config.toml
n_experts = 128
activation = "swiglu"
balance_bias = false
n_kv_head = 1
attn_scale = 0.177
parallel_block = false
lr = 0.00761
lr_head = 0.00976
decay_fraction = 1.0
steps = 10233
Below are experts of layer 6 (counted from 0) of a mixture-of-experts language model. Rows are named router (the router's row for the expert), gate (a neuron's input weights, with its number), up (a neuron's input weights, with its number) and show model dimensions 0-159. Each number is 200 + 30 x the weight over its row's rms, rounded and kept within 0 to 999.
After each expert's rows: a language model's description of what the expert responds to. This comes from a sample of Wikipedia text that the model never trained on.

# expert 46
router,223,214,234,186,183,162,184,212,198,196,196,146,164,198,196,268,223,230,156,200,180,230,194,166,232,175,193,243,162,232,218,176,165,215,195,232,167,235,224,272,185,174,212,195,184,186,224,198,160,152,234,215,201,190,178,266,214,197,270,236,191,212,171,246,230,200,193,185,144,153,215,170,170,193,237,158,232,197,210,208,159,184,236,198,144,196,194,200,240,209,171,185,187,194,216,169,233,184,212,206,186,183,163,200,226,195,165,237,239,217,164,155,179,168,265,247,202,222,180,231,236,203,208,116,185,219,166,195,216,223,207,166,222,228,182,180,181,172,164,225,138,225,139,198,193,158,210,230,176,214,164,199,146,178,211,169,191,136,224,230
gate1,257,244,237,224,233,255,146,173,286,260,216,214,169,173,191,186,229,148,209,193,160,220,226,220,215,240,203,220,164,213,232,204,219,216,204,209,182,235,216,202,192,220,211,169,215,186,185,199,165,208,205,219,233,206,218,234,196,189,263,194,212,237,268,191,218,175,195,208,188,173,205,284,162,231,270,145,242,244,194,187,153,219,263,197,206,136,194,198,202,210,214,192,166,147,210,193,185,176,153,199,211,184,216,190,216,187,188,206,232,215,194,165,198,188,221,214,160,188,167,182,226,229,143,148,207,191,161,186,179,217,185,193,194,229,259,214,155,170,224,179,159,213,151,175,195,147,195,221,225,201,184,142,220,166,173,172,214,227,214,183
up1,131,216,184,172,116,195,214,233,180,239,157,194,183,186,200,222,254,188,204,124,226,209,176,209,259,207,185,201,175,226,179,187,208,185,173,179,208,202,216,216,152,155,202,248,165,208,193,191,180,226,173,224,180,172,178,188,145,247,182,177,206,174,193,142,214,240,190,201,128,229,208,221,167,174,212,196,230,207,209,241,231,193,137,183,237,189,214,163,222,179,160,203,241,172,179,223,220,248,119,203,218,155,202,202,178,208,227,217,208,215,140,235,188,212,206,234,184,220,211,205,202,191,221,221,196,162,214,153,156,179,173,218,140,150,230,158,171,200,198,172,220,186,211,152,236,199,202,199,237,205,193,134,177,232,186,236,196,165,196,140
gate2,200,171,201,185,239,230,186,197,188,220,154,160,195,181,169,204,249,162,204,210,212,229,186,183,270,180,236,194,201,241,217,200,156,171,155,189,170,201,163,168,179,161,237,212,179,253,174,176,172,196,184,242,170,196,157,216,176,166,207,151,193,211,121,199,214,215,217,173,159,115,175,247,136,227,171,195,233,207,175,217,189,201,226,204,205,173,186,220,208,219,263,142,227,201,177,186,221,178,167,237,149,245,155,162,181,237,179,253,198,193,208,230,159,199,222,248,163,207,210,181,176,211,205,167,174,243,217,167,153,262,201,170,214,210,213,175,184,163,229,235,184,206,152,172,232,244,217,163,203,235,195,231,186,220,176,197,249,194,182,190
up2,231,179,199,237,213,214,225,239,211,263,229,190,216,177,209,185,154,223,191,196,163,158,169,184,199,224,231,203,191,205,172,226,249,193,241,194,224,242,190,227,196,185,210,255,213,150,189,169,253,201,161,172,202,179,240,194,268,210,220,240,214,225,234,245,192,238,275,155,164,210,160,182,183,210,217,200,150,229,215,114,160,213,297,149,182,183,202,199,196,215,210,215,154,151,181,151,255,217,181,157,173,190,177,210,176,149,190,200,171,172,201,170,183,187,193,183,170,185,191,212,225,203,219,217,224,210,214,196,219,205,142,228,237,220,199,164,203,135,175,218,183,179,219,216,190,205,145,217,238,165,214,193,175,195,209,246,225,208,198,250
gate3,179,243,202,197,149,159,226,238,226,219,141,193,211,230,181,227,175,191,178,134,246,234,157,135,213,217,256,164,154,139,208,109,219,213,208,184,193,225,233,218,188,221,201,206,193,195,208,236,174,213,166,195,227,183,200,193,231,177,192,170,159,182,196,248,254,179,234,219,217,224,207,243,226,212,240,190,194,202,170,138,191,185,180,218,240,191,193,237,195,220,173,172,201,192,182,176,179,239,229,173,130,204,203,198,190,192,176,188,242,188,170,145,202,239,225,251,180,185,183,183,167,193,218,149,200,201,242,227,218,203,207,154,199,222,173,184,194,194,230,238,103,224,189,217,221,208,169,219,179,180,225,191,159,241,249,177,143,222,207,199
up3,213,187,246,206,197,227,229,185,183,169,245,181,203,197,223,165,215,201,221,174,197,179,174,197,240,141,195,193,258,203,237,180,211,190,219,198,156,222,254,174,252,220,209,227,213,201,208,168,204,236,197,289,225,219,202,173,209,218,188,154,197,226,155,135,189,224,181,223,249,183,252,191,191,224,206,194,245,181,164,220,169,216,199,248,175,208,154,197,133,188,180,233,188,157,211,175,220,164,181,172,183,169,202,166,209,159,136,191,192,230,217,204,192,207,241,233,211,236,214,182,201,180,223,198,140,220,191,184,235,175,141,216,165,181,180,196,154,198,184,260,198,217,253,251,223,143,212,238,195,218,169,236,244,183,225,203,270,137,202,186
What it handles: Common nouns right after the, a or 's, often about media and competitions, such as film, song, number, album, round.

# expert 19
router,223,225,201,182,194,168,153,238,167,220,224,128,154,189,203,198,245,200,204,211,171,214,204,148,246,183,216,230,187,248,230,178,143,216,194,237,188,215,231,208,216,164,225,187,204,156,219,223,151,181,211,236,158,188,142,247,243,223,247,212,168,225,174,227,190,220,210,177,198,179,213,170,207,180,218,173,219,205,248,251,194,187,182,174,201,167,186,159,179,227,154,124,185,212,217,152,214,223,253,170,175,232,173,223,206,173,174,222,228,203,170,166,173,150,229,252,220,209,164,208,235,220,224,178,171,189,183,213,202,235,218,164,256,216,174,171,148,168,152,246,176,232,187,201,222,156,187,248,195,190,164,203,196,170,204,152,135,173,212,234
gate1,210,265,219,216,222,231,213,269,233,172,195,158,208,210,197,204,222,200,218,173,200,205,184,223,202,189,233,180,258,178,202,202,218,229,180,189,199,197,191,185,191,212,206,207,175,220,218,247,174,158,252,231,238,180,251,223,154,245,167,192,186,191,212,185,246,173,191,225,256,174,220,172,251,265,164,207,183,165,145,226,268,162,188,177,212,188,162,205,153,233,166,205,165,231,199,216,176,227,166,209,189,187,204,168,190,221,222,222,202,226,166,174,193,160,230,192,198,148,235,148,245,195,181,204,219,209,193,234,198,161,190,220,145,199,196,182,183,233,107,215,158,160,144,248,201,178,243,240,198,196,146,194,229,198,243,148,189,245,219,225
up1,207,172,212,207,231,203,207,226,191,198,202,294,166,247,157,181,211,198,189,187,151,210,211,252,224,180,239,192,195,223,239,183,171,186,249,195,183,181,202,163,205,207,237,193,247,270,223,163,189,187,172,199,232,170,166,183,230,185,213,222,230,182,206,264,216,184,185,224,208,205,209,167,233,203,194,209,273,223,240,211,201,228,190,221,136,175,138,241,147,199,221,153,183,206,220,232,125,192,199,226,274,179,177,206,207,229,181,123,213,166,212,242,245,201,200,208,214,174,237,204,180,203,160,184,170,129,223,236,175,216,229,211,191,184,215,202,144,180,216,209,216,187,154,181,166,210,219,239,202,175,170,204,253,184,191,227,231,162,178,211
gate2,232,170,258,192,200,233,200,209,233,231,218,171,155,200,210,168,227,218,214,162,231,244,190,201,227,212,173,198,146,212,217,200,213,214,159,188,209,190,165,169,210,182,153,187,244,170,235,204,144,241,200,212,167,208,207,193,158,190,183,244,176,247,235,135,154,191,220,195,177,212,208,242,197,205,207,195,172,234,194,160,170,232,153,189,216,214,211,145,208,256,206,225,191,236,253,186,188,201,167,164,161,216,214,173,182,285,176,216,193,270,222,188,224,158,163,203,205,213,172,194,167,225,218,152,261,225,213,189,197,189,203,180,255,162,187,179,198,147,239,233,222,224,188,168,193,196,236,173,185,225,159,253,194,133,230,203,120,198,183,191
up2,235,206,177,180,184,215,214,222,268,201,155,182,211,198,156,176,206,189,206,170,210,244,167,189,196,181,234,223,190,177,198,137,198,228,274,207,220,215,189,208,225,222,158,223,279,213,267,230,197,209,166,188,241,192,166,187,217,160,194,194,216,214,170,160,202,280,170,171,255,222,225,249,157,173,227,190,155,191,240,159,198,155,244,215,186,189,214,233,183,178,154,216,162,137,225,200,239,224,202,213,198,155,232,228,252,182,189,187,199,155,241,187,156,219,216,211,238,181,194,213,233,208,200,224,251,203,221,245,222,164,194,236,226,167,179,204,245,193,161,210,206,205,204,209,130,199,159,239,200,204,217,168,205,187,233,195,178,167,180,143
gate3,176,191,248,207,204,200,218,190,231,197,238,223,185,177,236,223,223,224,243,155,217,221,141,215,218,180,231,197,190,182,211,275,225,219,246,166,222,223,178,232,242,234,170,195,152,181,235,183,216,211,222,245,169,226,226,160,231,192,193,166,275,241,182,223,227,192,234,205,175,183,174,256,201,159,150,221,167,224,184,172,146,135,215,153,225,206,215,223,206,226,180,228,190,182,172,215,171,234,203,208,180,212,189,176,207,151,151,223,203,256,186,212,193,213,204,234,160,211,212,220,145,251,172,224,194,202,201,167,201,203,194,164,225,200,241,185,188,207,192,265,128,205,163,223,150,202,234,207,236,155,158,222,182,172,180,231,202,180,161,132
up3,235,211,204,206,277,190,214,160,179,185,235,225,218,228,188,227,178,191,177,192,186,236,159,202,228,214,255,212,220,243,177,168,239,119,220,187,220,147,211,158,213,194,233,201,217,206,194,206,197,228,203,283,157,208,253,207,244,149,224,161,262,233,227,188,205,187,249,244,207,192,196,271,206,234,244,162,178,212,214,247,197,196,272,206,208,187,216,208,174,236,176,214,212,166,218,208,258,159,222,200,237,227,207,170,191,196,164,199,200,205,235,212,165,219,148,222,149,176,173,193,168,208,171,202,156,207,207,236,266,213,189,193,286,227,228,173,191,175,234,205,207,212,252,209,186,224,226,179,207,183,211,238,237,188,211,204,213,208,185,200
What it handles: Pipes, colons and semicolons right after a table cell or label in sports and election tables, such as "Labor hold |", "Key:".

# expert 18
router,209,208,188,159,155,175,153,238,166,218,223,163,152,135,183,246,225,191,172,184,195,202,221,178,218,132,224,249,179,236,207,168,178,200,203,186,161,188,193,260,169,169,201,220,138,221,250,237,177,180,247,214,180,161,175,201,231,204,265,264,176,214,200,252,205,199,223,192,194,168,211,166,163,178,199,170,198,151,196,237,158,196,212,191,149,181,157,174,197,209,190,163,167,236,221,171,269,204,211,180,184,203,208,152,211,180,213,256,225,191,179,200,227,173,245,235,231,231,136,217,200,226,218,170,187,207,165,243,241,238,202,166,219,243,171,179,180,162,207,214,165,195,189,153,225,166,186,224,220,181,187,193,212,183,184,182,159,169,225,247
gate1,215,189,163,190,159,121,165,212,234,176,215,199,151,145,188,171,165,215,176,155,228,195,229,131,282,179,224,193,240,295,232,236,173,212,221,184,209,172,215,275,203,201,211,183,226,205,227,240,154,220,246,214,220,216,240,203,183,192,222,196,197,199,197,217,191,210,191,219,155,235,202,253,222,197,187,228,180,199,224,191,190,217,192,201,158,213,208,216,195,187,152,223,239,221,220,166,216,191,202,195,199,223,175,178,174,153,239,177,208,221,184,211,205,167,183,205,220,157,208,259,118,203,200,184,191,216,207,267,197,239,185,207,144,143,161,224,215,213,223,184,179,212,255,173,201,190,152,192,167,181,227,215,197,176,183,223,155,157,245,195
up1,213,161,171,154,203,196,198,184,228,191,184,174,185,189,141,239,197,251,247,217,194,207,216,122,186,161,191,186,203,201,178,220,211,201,172,235,158,177,179,243,185,233,234,175,153,195,193,195,199,197,200,173,166,200,162,157,217,212,233,205,178,200,219,230,212,160,209,217,250,247,141,157,190,217,201,226,223,226,190,228,196,192,256,145,192,258,243,220,198,204,172,233,199,228,196,220,254,197,185,206,172,145,182,198,198,196,220,203,197,207,183,160,210,258,228,122,162,247,237,259,168,216,216,180,163,205,209,132,244,143,192,208,211,189,280,211,201,190,181,221,192,205,244,236,229,185,172,184,184,167,245,200,201,231,205,197,219,129,233,225
gate2,190,209,185,161,238,200,182,186,161,215,222,200,171,162,182,182,227,281,201,194,194,180,235,166,190,205,187,202,266,224,232,152,225,250,218,242,222,196,170,204,186,209,178,260,198,260,207,167,180,244,186,200,181,224,167,156,160,207,216,264,206,210,183,183,216,238,238,189,179,194,176,183,233,228,217,251,240,230,196,198,165,178,185,194,186,205,251,197,195,192,169,196,173,184,184,174,191,223,155,202,139,180,247,162,172,227,184,193,176,240,158,147,222,191,187,243,224,207,195,172,240,231,194,216,237,192,175,228,171,192,259,258,170,209,196,224,141,218,244,230,185,217,231,145,232,192,184,172,230,179,219,211,232,247,214,142,142,141,175,181
up2,181,223,137,218,207,126,204,216,200,220,177,175,172,239,179,202,212,227,180,200,196,244,198,202,138,175,217,183,178,182,168,190,185,206,167,167,202,238,221,182,195,170,270,168,188,196,218,217,149,225,266,222,250,213,182,133,182,198,204,198,207,216,203,175,184,191,201,234,185,186,251,240,161,219,195,181,231,225,189,223,181,218,189,178,215,236,150,209,235,151,175,243,168,197,198,221,183,121,194,244,220,248,222,200,211,202,204,206,193,172,196,202,236,212,218,178,231,180,267,209,210,166,179,153,208,158,250,173,186,154,181,173,181,237,274,210,254,195,214,170,282,193,235,217,202,194,199,207,194,191,185,237,198,214,212,212,214,155,223,111
gate3,219,171,233,217,213,192,185,229,205,155,210,243,189,194,186,254,288,157,253,168,176,228,188,219,164,192,241,218,203,195,222,230,198,208,174,201,176,209,203,230,218,220,220,190,211,179,244,225,173,207,248,201,161,153,223,157,179,189,209,231,220,153,161,210,218,169,193,216,203,175,209,188,139,208,226,215,165,168,223,192,212,253,257,153,199,217,231,200,135,161,180,166,251,184,236,201,213,191,207,211,205,209,179,161,207,195,178,272,221,114,142,184,234,184,198,199,194,244,147,230,184,195,204,185,188,218,168,251,221,211,145,211,175,223,171,193,201,239,220,269,186,183,239,160,224,236,227,218,199,218,167,218,224,213,168,243,215,215,257,172
up3,179,165,169,228,112,209,150,133,262,183,221,197,161,242,192,235,193,169,212,149,197,214,205,193,214,199,224,229,213,151,223,174,206,171,233,215,167,167,198,172,179,222,157,216,190,185,241,176,193,243,201,244,234,184,166,193,195,257,197,187,218,187,164,226,131,231,187,263,213,184,237,245,202,201,184,174,143,210,186,215,245,200,160,197,250,208,199,234,189,232,171,221,205,195,147,175,216,258,140,223,200,239,188,200,197,211,205,217,181,201,179,216,217,233,232,217,244,202,204,152,251,188,188,222,163,134,226,177,218,152,209,174,175,189,234,195,232,179,185,211,204,238,185,207,213,173,182,214,139,216,261,208,224,229,220,228,184,212,176,152
What it handles: Short letter pieces in the middle of foreign names and Latin species epithets, e.g. Bal-m-oral, Ben-o-ît, grac-il-icornis, Lég-ion.

# expert 8
router,213,243,201,206,188,163,171,256,185,224,209,185,211,181,194,198,239,187,217,175,173,204,202,167,251,153,208,209,190,246,204,126,157,207,177,232,171,213,203,216,199,154,222,207,157,201,210,215,205,193,188,254,176,132,169,213,255,209,244,234,185,218,165,236,187,202,219,150,193,187,214,175,176,179,227,159,232,172,237,235,139,162,184,188,176,199,137,164,229,222,186,172,143,195,233,184,261,180,223,166,157,177,194,171,251,180,113,254,214,186,189,176,210,196,249,199,243,220,167,202,252,217,214,150,146,187,161,203,229,209,224,198,248,209,209,199,155,183,159,225,163,211,197,197,198,147,188,208,191,190,174,210,173,181,202,177,149,183,230,207
gate1,208,179,237,209,170,162,213,257,186,243,180,138,132,205,197,221,231,193,172,210,206,203,189,243,228,182,206,171,191,240,125,133,159,133,200,201,192,256,201,215,206,196,219,182,174,211,140,205,188,173,252,221,174,224,178,127,178,195,202,161,203,213,164,212,236,208,223,247,214,221,183,184,210,195,201,205,183,266,211,202,205,167,187,206,209,197,212,229,141,175,177,149,258,216,165,200,207,215,210,192,185,234,218,175,250,150,176,203,189,170,153,230,210,202,191,218,242,139,176,216,178,219,237,222,228,221,127,201,187,210,165,183,220,162,220,198,254,223,189,194,194,186,230,221,228,203,194,175,232,222,219,247,176,257,172,167,205,216,241,246
up1,213,172,197,200,190,234,199,194,216,245,199,208,194,166,180,183,258,144,211,187,172,175,238,232,216,157,155,116,249,193,194,121,205,223,220,210,195,185,216,223,254,135,186,188,154,169,180,140,203,180,245,221,175,208,223,174,218,171,200,211,172,189,181,196,238,167,174,164,213,156,188,252,202,194,217,173,198,194,173,223,201,189,199,194,220,228,191,218,190,189,208,241,224,223,171,225,219,201,209,184,173,185,222,214,225,238,157,148,272,189,201,191,185,202,172,188,214,106,172,234,189,156,171,204,139,260,206,188,170,187,220,228,209,176,226,195,154,238,199,220,219,229,164,137,178,256,160,204,244,184,199,193,167,193,240,216,211,237,208,247
gate2,201,160,175,223,174,194,160,168,205,220,216,214,229,221,231,259,235,166,200,133,225,210,250,141,192,230,212,194,181,196,190,232,167,202,223,216,194,162,207,161,167,156,184,184,255,235,218,192,162,154,200,214,167,230,183,219,213,184,175,222,160,219,208,182,174,148,158,245,150,207,211,251,243,209,158,211,239,219,192,257,157,182,219,146,185,205,195,214,223,218,172,197,203,201,210,195,212,184,163,107,204,238,217,225,227,201,160,184,199,223,163,164,246,226,142,239,210,164,213,180,246,223,158,177,191,171,168,199,199,195,156,193,215,221,175,153,189,188,231,182,166,271,261,210,182,198,232,198,172,176,204,235,227,210,210,214,163,244,220,158
up2,214,181,219,263,224,216,186,232,224,178,240,158,191,149,276,241,171,240,191,243,192,161,176,221,141,154,178,223,221,219,212,229,176,202,130,178,189,164,229,175,222,165,175,221,219,224,181,192,162,177,177,196,220,181,253,227,176,232,193,184,147,204,162,234,190,206,215,147,187,191,168,168,206,198,202,166,235,220,172,208,223,190,193,182,256,172,177,164,141,243,200,202,139,216,145,126,187,227,214,249,212,217,239,240,176,246,165,242,171,177,209,241,215,210,145,201,175,245,191,239,171,152,225,207,204,225,201,207,164,237,198,236,181,187,215,199,175,223,245,234,213,198,168,175,204,234,229,222,230,222,189,221,212,197,189,165,217,194,175,228
gate3,193,219,190,153,207,150,166,219,176,215,234,199,146,195,200,145,268,230,175,212,253,228,213,194,205,213,202,208,177,199,186,186,171,221,221,217,172,177,238,187,219,196,193,277,212,246,222,194,230,167,225,258,248,227,189,185,145,163,213,255,250,264,176,233,211,231,174,178,194,182,201,192,217,179,189,176,228,245,206,178,194,151,127,166,203,193,174,186,196,125,219,216,166,167,244,184,220,170,212,171,213,175,194,195,197,239,155,218,243,177,214,194,213,158,156,181,198,187,199,174,242,167,191,156,130,199,176,198,177,224,171,256,229,242,268,187,199,173,202,190,208,168,195,227,207,210,208,178,161,254,197,212,172,232,172,208,197,216,214,246
up3,204,158,184,197,157,245,188,173,213,212,173,241,196,187,155,242,226,171,233,237,198,229,247,193,213,197,254,191,159,207,193,122,107,185,188,199,164,192,217,223,173,118,207,241,218,250,214,207,194,169,197,201,210,201,166,217,144,225,200,237,189,186,174,179,162,195,237,262,179,168,132,240,215,214,228,203,246,171,175,228,187,196,181,188,178,217,191,191,210,221,229,157,228,252,171,172,175,199,201,262,192,183,209,162,206,189,204,140,251,208,209,195,178,233,154,238,198,221,202,216,171,227,168,191,212,197,197,243,191,224,175,150,178,200,157,160,200,259,190,214,189,168,217,237,206,238,194,174,216,180,225,197,233,197,224,227,180,237,261,170
What it handles: Word-internal pieces like os in proposals and Buenos, and math symbols such as −, +, backslash, plus digits in formula-heavy text.

# expert 2
router,225,210,237,163,184,168,154,208,164,215,238,182,157,171,205,231,233,190,177,166,198,238,204,174,249,196,206,221,172,218,222,175,166,206,156,201,168,228,211,233,169,190,218,202,199,157,206,241,154,206,202,211,157,152,174,224,220,228,277,207,169,229,189,218,200,239,224,173,171,140,245,186,177,171,288,167,238,202,195,228,174,174,211,190,157,215,196,189,186,206,157,172,203,216,210,160,213,192,244,169,171,191,197,194,222,153,145,226,233,219,137,195,154,188,257,246,243,248,147,229,213,217,237,163,184,191,186,193,186,245,204,171,216,220,196,179,175,163,164,226,145,182,148,159,202,185,180,219,177,181,139,200,178,173,188,192,197,159,238,220
gate0,249,170,205,233,129,172,173,201,178,158,208,177,186,241,273,212,138,249,192,235,191,218,175,205,214,210,191,211,159,169,184,185,163,233,176,216,177,197,242,206,185,218,174,230,208,257,185,193,212,247,198,195,215,165,235,190,204,204,221,193,160,184,235,197,186,202,214,143,154,241,227,232,216,241,275,199,232,188,169,204,206,195,261,193,197,240,226,204,178,174,241,237,166,169,179,231,164,140,237,208,180,225,209,245,220,190,129,157,178,224,156,174,196,199,260,243,240,239,201,227,208,178,181,227,214,192,201,209,191,236,203,171,217,161,199,189,182,160,178,276,143,217,225,175,234,184,171,221,185,208,156,210,159,209,161,194,197,185,195,190
up0,250,226,169,173,218,237,179,201,202,179,215,184,207,215,172,188,203,225,181,217,182,221,173,239,193,187,172,212,210,244,165,165,191,168,230,200,183,183,156,217,194,206,231,210,204,193,151,200,203,234,186,158,181,186,171,175,233,172,251,190,160,206,234,244,200,203,215,191,139,170,194,224,202,180,266,231,254,207,141,212,166,191,270,244,156,226,201,191,108,232,222,187,173,209,246,188,158,203,204,182,179,173,223,167,175,194,210,139,245,197,236,252,147,196,221,250,195,217,180,182,178,162,172,202,155,169,194,222,203,240,202,242,174,260,184,169,204,130,240,143,214,182,208,239,226,169,220,245,168,221,203,158,202,243,190,209,216,218,191,241
gate1,181,195,265,166,191,106,220,220,175,233,210,221,165,189,159,195,207,188,192,172,177,221,232,241,212,194,257,210,211,223,218,242,215,195,179,182,250,214,232,186,173,203,182,185,205,196,236,216,178,221,173,168,208,203,207,189,181,207,199,213,157,253,211,112,205,185,146,158,112,165,185,218,173,156,226,214,239,175,175,228,161,189,185,167,195,280,192,175,146,205,219,179,240,247,234,202,160,208,209,192,248,193,174,225,229,227,186,178,209,216,197,188,207,181,240,242,213,196,144,221,199,139,164,219,195,206,226,143,241,232,180,200,234,219,260,182,241,208,165,168,153,190,177,195,189,184,198,202,223,213,232,181,239,210,187,190,238,244,197,201
up1,170,185,231,231,191,178,219,159,213,165,225,150,214,138,211,222,171,218,131,193,244,196,240,274,221,184,196,180,186,225,223,243,176,178,161,223,161,231,162,169,237,254,231,158,267,174,214,180,176,170,227,203,219,190,187,184,206,226,163,256,205,185,168,204,232,232,181,247,162,175,159,192,265,177,195,154,193,194,215,205,214,154,171,205,158,160,193,193,194,241,194,209,248,183,194,221,175,217,187,178,184,176,210,213,218,240,203,225,155,221,226,175,201,136,152,210,186,208,157,164,185,219,158,143,152,198,217,179,227,191,167,192,210,135,243,172,197,165,249,206,137,187,194,222,195,161,195,167,210,205,181,191,219,161,243,210,199,200,180,213
gate2,190,217,269,186,163,219,227,169,219,181,186,175,217,197,189,199,177,158,194,173,196,223,236,182,167,162,220,285,212,162,207,152,199,175,200,179,129,205,200,208,183,196,194,181,180,219,210,171,197,178,191,198,181,153,206,207,215,149,238,180,181,122,188,186,173,208,207,237,203,185,183,263,184,194,262,186,223,233,170,238,220,247,231,185,174,178,233,179,165,202,217,222,207,213,206,179,188,188,208,184,211,207,235,183,199,187,211,126,189,239,243,181,235,223,238,188,196,253,212,244,190,244,275,220,152,241,151,152,190,202,189,184,164,183,221,176,153,127,165,252,192,203,146,180,215,203,176,194,193,237,237,181,228,216,215,165,238,248,173,170
up2,191,228,208,179,218,201,181,196,198,168,225,231,171,233,190,151,161,187,171,185,224,204,211,210,214,223,229,220,147,154,179,241,132,220,202,173,174,215,180,182,201,205,186,213,214,157,221,201,152,232,185,187,225,183,182,149,192,154,255,223,126,196,211,231,190,154,220,208,251,226,153,263,221,204,125,190,248,200,195,188,225,205,201,225,184,206,219,196,214,190,220,156,227,197,171,204,183,204,170,214,208,198,173,166,161,219,130,218,246,204,223,208,169,154,171,175,225,173,192,159,202,224,179,201,206,191,227,214,137,238,204,218,182,232,147,161,201,227,216,178,255,239,197,134,173,214,215,172,238,144,148,181,180,218,215,179,147,170,269,175
What it handles: Wikipedia heading markers == and heading words like Works, Notes, plus biography and awards verbs such as died, released, published, wrote.

# expert 32
router,244,212,200,175,160,184,131,223,181,187,192,151,146,186,183,231,234,175,200,167,192,235,193,171,208,160,271,218,194,192,257,126,195,217,179,195,181,198,243,214,164,179,211,221,162,180,255,228,190,143,212,210,153,155,177,207,225,186,224,202,193,181,183,247,219,228,232,174,212,181,212,190,171,172,200,162,239,175,216,213,197,181,192,169,190,206,143,186,200,221,163,161,151,191,218,157,250,172,204,136,174,220,195,191,216,140,198,243,219,193,177,184,213,206,239,215,244,245,141,225,200,207,216,191,172,228,148,218,183,235,233,177,198,234,200,142,167,139,141,235,161,193,192,209,190,173,183,205,165,221,187,214,152,187,219,213,152,183,231,228
gate1,207,264,195,203,214,183,155,172,175,231,204,190,205,273,231,245,256,194,251,167,196,191,183,224,136,213,220,229,208,194,177,102,213,195,212,206,210,163,242,173,190,190,254,274,187,175,176,218,216,203,173,268,186,197,167,163,195,191,225,185,166,168,216,190,216,217,187,199,208,189,198,199,212,216,195,201,244,209,223,199,238,205,171,230,191,232,200,204,136,227,234,202,221,229,201,197,180,151,169,208,216,176,187,241,224,185,192,263,184,257,204,161,184,248,212,203,261,232,171,231,210,189,234,208,181,239,220,198,119,232,188,187,190,227,212,180,198,153,196,193,162,234,179,174,159,163,175,222,189,192,227,247,152,215,188,256,227,214,167,166
up1,217,241,195,254,179,169,237,143,202,219,175,239,174,214,226,169,188,179,210,185,185,244,203,220,142,159,142,208,235,187,172,206,193,223,181,196,212,241,200,214,204,189,217,175,192,224,236,176,218,231,228,118,223,188,172,241,192,208,159,166,151,190,234,279,200,192,165,225,291,179,187,197,192,172,184,184,253,202,196,185,203,177,252,214,191,225,152,136,158,162,219,242,186,240,174,150,208,194,222,160,130,210,174,241,174,175,214,225,177,208,162,203,175,149,212,233,188,202,200,226,170,200,233,235,216,162,203,173,195,186,254,187,164,169,215,226,229,222,236,229,199,211,159,191,181,147,193,192,227,193,224,200,199,198,179,246,188,236,169,183
gate2,180,216,160,193,183,176,229,232,154,187,197,226,232,186,225,203,197,192,186,182,218,206,185,213,208,163,199,214,177,174,199,196,206,168,161,160,148,141,164,181,224,248,228,243,99,218,204,245,172,155,218,213,173,194,208,211,231,189,185,145,228,157,211,217,247,180,269,226,266,174,168,231,144,134,194,177,269,177,177,238,194,185,201,217,174,168,194,186,166,179,178,216,189,217,192,207,215,197,218,203,187,185,201,212,236,159,231,263,183,177,215,159,221,146,221,239,185,264,215,173,219,201,199,261,245,228,189,163,215,186,176,212,224,164,262,227,218,188,191,192,223,182,213,248,198,167,190,191,203,160,206,253,206,226,181,206,203,158,243,199
up2,123,230,221,167,185,141,254,194,151,262,206,180,194,232,196,214,244,191,222,201,230,214,181,214,181,186,167,222,196,250,170,180,189,199,178,253,176,252,222,159,209,172,207,235,195,225,168,225,158,169,187,215,219,212,201,254,194,180,178,194,225,135,211,188,204,187,169,190,135,193,233,220,230,200,212,185,192,127,246,187,174,214,192,191,141,175,212,181,155,237,228,226,218,197,167,217,200,182,170,204,242,197,211,182,262,193,174,172,207,170,195,223,207,188,165,220,211,218,246,177,182,179,194,181,234,205,190,136,231,234,236,171,241,220,199,253,230,197,161,204,150,207,229,178,194,226,209,234,171,192,204,238,214,154,178,137,206,260,156,145
gate3,240,182,192,260,250,169,204,231,204,201,191,237,201,169,194,197,219,179,234,212,245,203,182,224,230,161,237,165,163,260,195,203,216,251,231,234,207,198,143,210,214,238,203,202,168,167,228,257,207,161,170,220,230,241,223,170,228,168,231,166,188,221,216,204,227,227,164,211,209,216,124,194,153,177,232,195,251,199,254,187,167,265,222,229,183,190,170,187,180,191,190,267,187,187,204,187,206,154,242,209,204,245,215,154,222,179,250,200,175,225,205,168,197,165,170,209,182,244,149,201,172,169,194,184,234,225,130,243,205,212,254,181,204,206,233,228,135,190,179,199,114,207,185,224,221,174,216,168,196,209,179,155,206,184,200,180,203,219,214,203
up3,206,193,181,199,218,239,157,200,186,154,202,203,232,221,252,222,224,124,204,174,183,164,143,245,241,145,161,223,192,244,200,167,203,196,251,173,134,201,224,242,183,237,211,206,206,189,225,137,264,234,187,195,134,217,174,163,210,228,181,183,210,176,165,264,169,208,165,232,245,196,169,149,206,181,144,196,215,206,183,229,228,168,238,225,110,200,216,163,231,198,213,160,211,201,167,239,191,178,199,183,234,174,160,188,184,211,211,241,183,191,204,202,176,206,202,220,261,214,146,222,203,170,213,277,153,177,164,176,190,232,192,220,194,214,168,210,217,204,202,192,208,212,173,205,197,192,192,227,211,233,229,210,183,215,220,192,222,227,148,177
What it handles: The or inside words like Divorce, orbital, Prior; ra in Canberra, Sierra; leading digits of years; kinship nouns like wife, daughter.